Experts of a small language model: 71.4M parameters, 322M tokens.
Below are experts of layer 2 (counted from 0) of a mixture-of-experts language model. Rows are named router (the router's row for the expert) and show model dimensions 0-127. Each number is 200 + 20 x the weight over its row's rms, rounded and kept within 0 to 999.
Before each expert's rows: "gets" lists some tokens that make up at least twice as much of what it gets as of all text. This comes from a sample of Wikipedia text that the model never trained on. Tokens count by the router's weight.

# expert 23
gets: " a", " by", " m", " A", " an", " 1"
router,217,196,191,198,185,176,207,184,212,210,204,213,192,233,171,205,245,201,225,180,188,193,167,236,194,177,193,221,174,205,195,211,192,203,183,189,201,199,189,206,195,201,210,167,200,180,207,190,189,206,182,208,205,203,208,197,238,197,130,200,210,195,224,208,178,210,215,195,213,173,197,208,181,151,203,196,202,182,201,232,203,195,204,177,191,179,217,193,224,167,188,247,209,173,218,207,228,193,203,163,221,187,188,206,184,168,241,207,196,188,180,182,213,209,192,206,200,191,191,256,195,227,219,201,210,176,191,166

# expert 53
gets: " (", " \"", " Al", "i", " al", " I"
router,212,187,179,205,192,184,190,213,213,213,194,197,196,179,218,201,200,202,201,218,215,210,236,207,260,188,211,179,170,146,215,210,221,172,224,227,195,190,182,244,200,208,216,183,215,206,189,200,215,197,202,242,203,211,230,239,214,217,214,165,182,232,194,179,257,216,188,188,182,193,200,213,194,258,212,228,224,154,191,182,228,204,216,186,216,194,226,219,208,209,211,186,205,190,170,198,206,205,210,205,201,197,223,197,158,194,225,202,202,192,195,204,208,192,203,210,202,189,165,158,180,212,177,182,201,213,229,229

# expert 9
gets: " of", " the", " for", " as", " that", " which"
router,195,211,211,194,200,173,208,229,208,201,200,224,213,194,198,163,215,222,182,180,173,239,232,194,158,238,206,174,176,181,197,176,186,186,232,226,191,186,203,208,213,200,186,219,227,222,191,194,216,199,177,231,205,180,210,199,174,202,211,197,176,211,191,179,223,201,177,199,197,188,194,240,224,208,189,221,192,193,175,214,217,208,193,212,191,206,186,161,210,215,212,177,204,215,201,232,205,197,237,183,205,182,197,220,198,194,160,247,214,206,181,194,216,202,221,196,179,194,227,223,182,197,196,178,202,214,180,198

# expert 5
gets: " he", " it", " be", " w", " h", " g"
router,208,207,173,217,217,204,231,197,146,232,185,181,216,132,229,174,208,211,205,198,206,202,178,210,214,179,212,206,201,203,163,198,192,173,231,180,180,204,205,187,203,214,191,187,170,192,213,177,188,183,209,230,208,203,168,214,203,187,170,205,162,216,212,209,225,186,211,176,174,217,185,185,254,237,168,205,164,218,194,224,198,201,222,191,187,209,238,197,168,189,177,193,171,227,196,210,194,201,179,229,171,201,242,223,206,200,182,188,210,197,218,199,201,191,215,196,208,170,198,183,165,189,196,187,178,166,230,196

# expert 19
gets: "ed", "ated", " by", "ing", "ted", "ied"
router,229,198,188,195,194,179,195,211,222,218,190,211,186,198,180,208,202,183,195,176,245,167,157,189,171,224,207,186,176,170,213,225,187,193,179,182,191,224,230,196,229,173,191,228,211,196,207,195,187,179,223,210,204,228,201,205,243,200,171,229,196,171,207,201,200,193,226,199,177,203,198,203,202,177,186,214,173,155,224,196,206,212,196,221,176,171,207,183,191,228,219,187,221,164,226,208,220,228,185,217,238,232,170,185,195,214,204,184,199,205,207,189,178,195,198,185,219,253,198,155,203,232,212,211,198,191,208,224

# expert 12
gets: " b", " p", " c", " t", " l", " m"
router,187,173,231,211,229,220,219,167,186,160,206,186,213,186,144,162,221,168,204,202,195,193,165,216,199,154,185,221,207,210,201,234,223,213,211,227,175,183,198,149,192,175,198,198,193,198,193,205,181,179,187,205,198,177,226,200,179,208,183,213,168,183,221,212,219,228,209,180,185,199,189,184,226,173,178,229,229,178,168,179,207,231,199,189,210,173,194,199,195,185,182,189,211,203,221,187,160,231,237,220,199,196,200,215,193,211,201,167,191,191,214,204,179,201,208,199,173,202,155,189,179,168,226,234,218,199,157,185

# expert 40
gets: " the", " to", " a", " his", " from", " an"
router,211,216,191,162,172,198,191,209,190,170,170,219,188,195,219,196,217,197,215,212,175,168,185,170,211,166,193,136,221,205,200,167,167,203,199,205,223,228,211,198,173,220,230,170,223,223,212,213,207,191,171,181,215,188,216,193,208,188,160,196,200,209,224,173,183,177,195,179,208,216,204,214,186,188,163,197,200,193,227,207,160,179,219,214,166,204,162,190,200,183,233,213,210,212,220,178,228,185,183,197,182,192,237,181,174,216,209,193,217,204,195,197,204,202,185,197,222,178,183,164,186,206,205,240,235,195,185,223

# expert 59
gets: " was", " is", " were", " b", " d", " a"
router,173,200,213,216,217,180,203,187,164,203,201,193,196,224,221,202,185,197,194,180,167,174,183,202,231,154,192,238,212,199,189,197,222,217,184,183,193,196,193,158,217,177,198,204,188,219,202,190,223,200,193,207,204,228,221,161,215,184,230,193,216,196,203,198,161,156,179,201,230,198,191,204,195,193,221,210,204,186,194,193,189,195,208,192,239,187,186,209,202,194,183,215,201,193,226,157,175,194,195,207,187,220,219,187,193,202,216,214,197,215,192,165,194,198,232,204,221,190,204,223,202,205,216,160,187,176,219,240

# expert 29
gets: "|", "-", " the", " to", "===", "="
router,195,182,196,196,202,191,221,203,191,223,195,191,218,213,202,192,196,181,238,186,164,215,237,183,179,197,217,191,210,191,235,208,187,225,195,169,216,194,183,227,210,242,168,177,199,215,196,184,217,189,207,209,198,212,196,210,204,200,155,197,194,233,220,169,198,207,203,173,208,193,183,183,173,182,165,155,181,233,191,207,184,179,206,202,170,200,236,215,203,204,191,164,203,203,226,167,240,185,207,219,201,172,185,209,220,211,205,211,207,207,213,212,227,177,228,195,207,190,200,211,215,209,201,191,175,169,195,228

# expert 39
gets: "ing", "ed", "o", "ating", "er", "ate"
router,202,197,171,187,200,187,246,232,176,189,228,186,224,234,170,209,215,237,207,185,161,255,208,200,186,225,235,221,182,202,207,178,222,231,178,179,167,234,180,225,175,225,237,212,166,214,189,175,196,217,165,175,207,176,220,218,203,180,227,216,217,229,178,177,236,221,183,188,172,172,224,180,195,237,212,215,182,198,234,229,185,181,210,208,209,205,221,230,194,181,236,193,183,208,176,179,240,195,195,172,212,191,172,207,221,204,198,196,203,229,180,194,159,186,175,178,237,219,198,221,248,211,206,197,174,229,189,231

# expert 26
gets: "o", "a", " B", "s", "i", "c"
router,230,182,226,221,208,192,219,178,257,192,228,212,195,172,188,218,194,209,210,210,181,203,184,203,197,178,224,221,216,189,211,224,222,250,200,188,196,165,190,207,175,209,186,234,243,216,207,190,189,178,218,191,152,179,210,189,176,171,229,204,168,188,222,201,188,204,200,194,191,186,211,197,190,194,214,229,197,214,222,200,192,208,224,196,203,194,217,196,195,244,182,170,233,187,209,216,201,217,175,186,180,208,190,217,231,211,189,217,170,186,172,199,243,228,156,174,231,203,230,181,199,207,166,250,202,194,229,195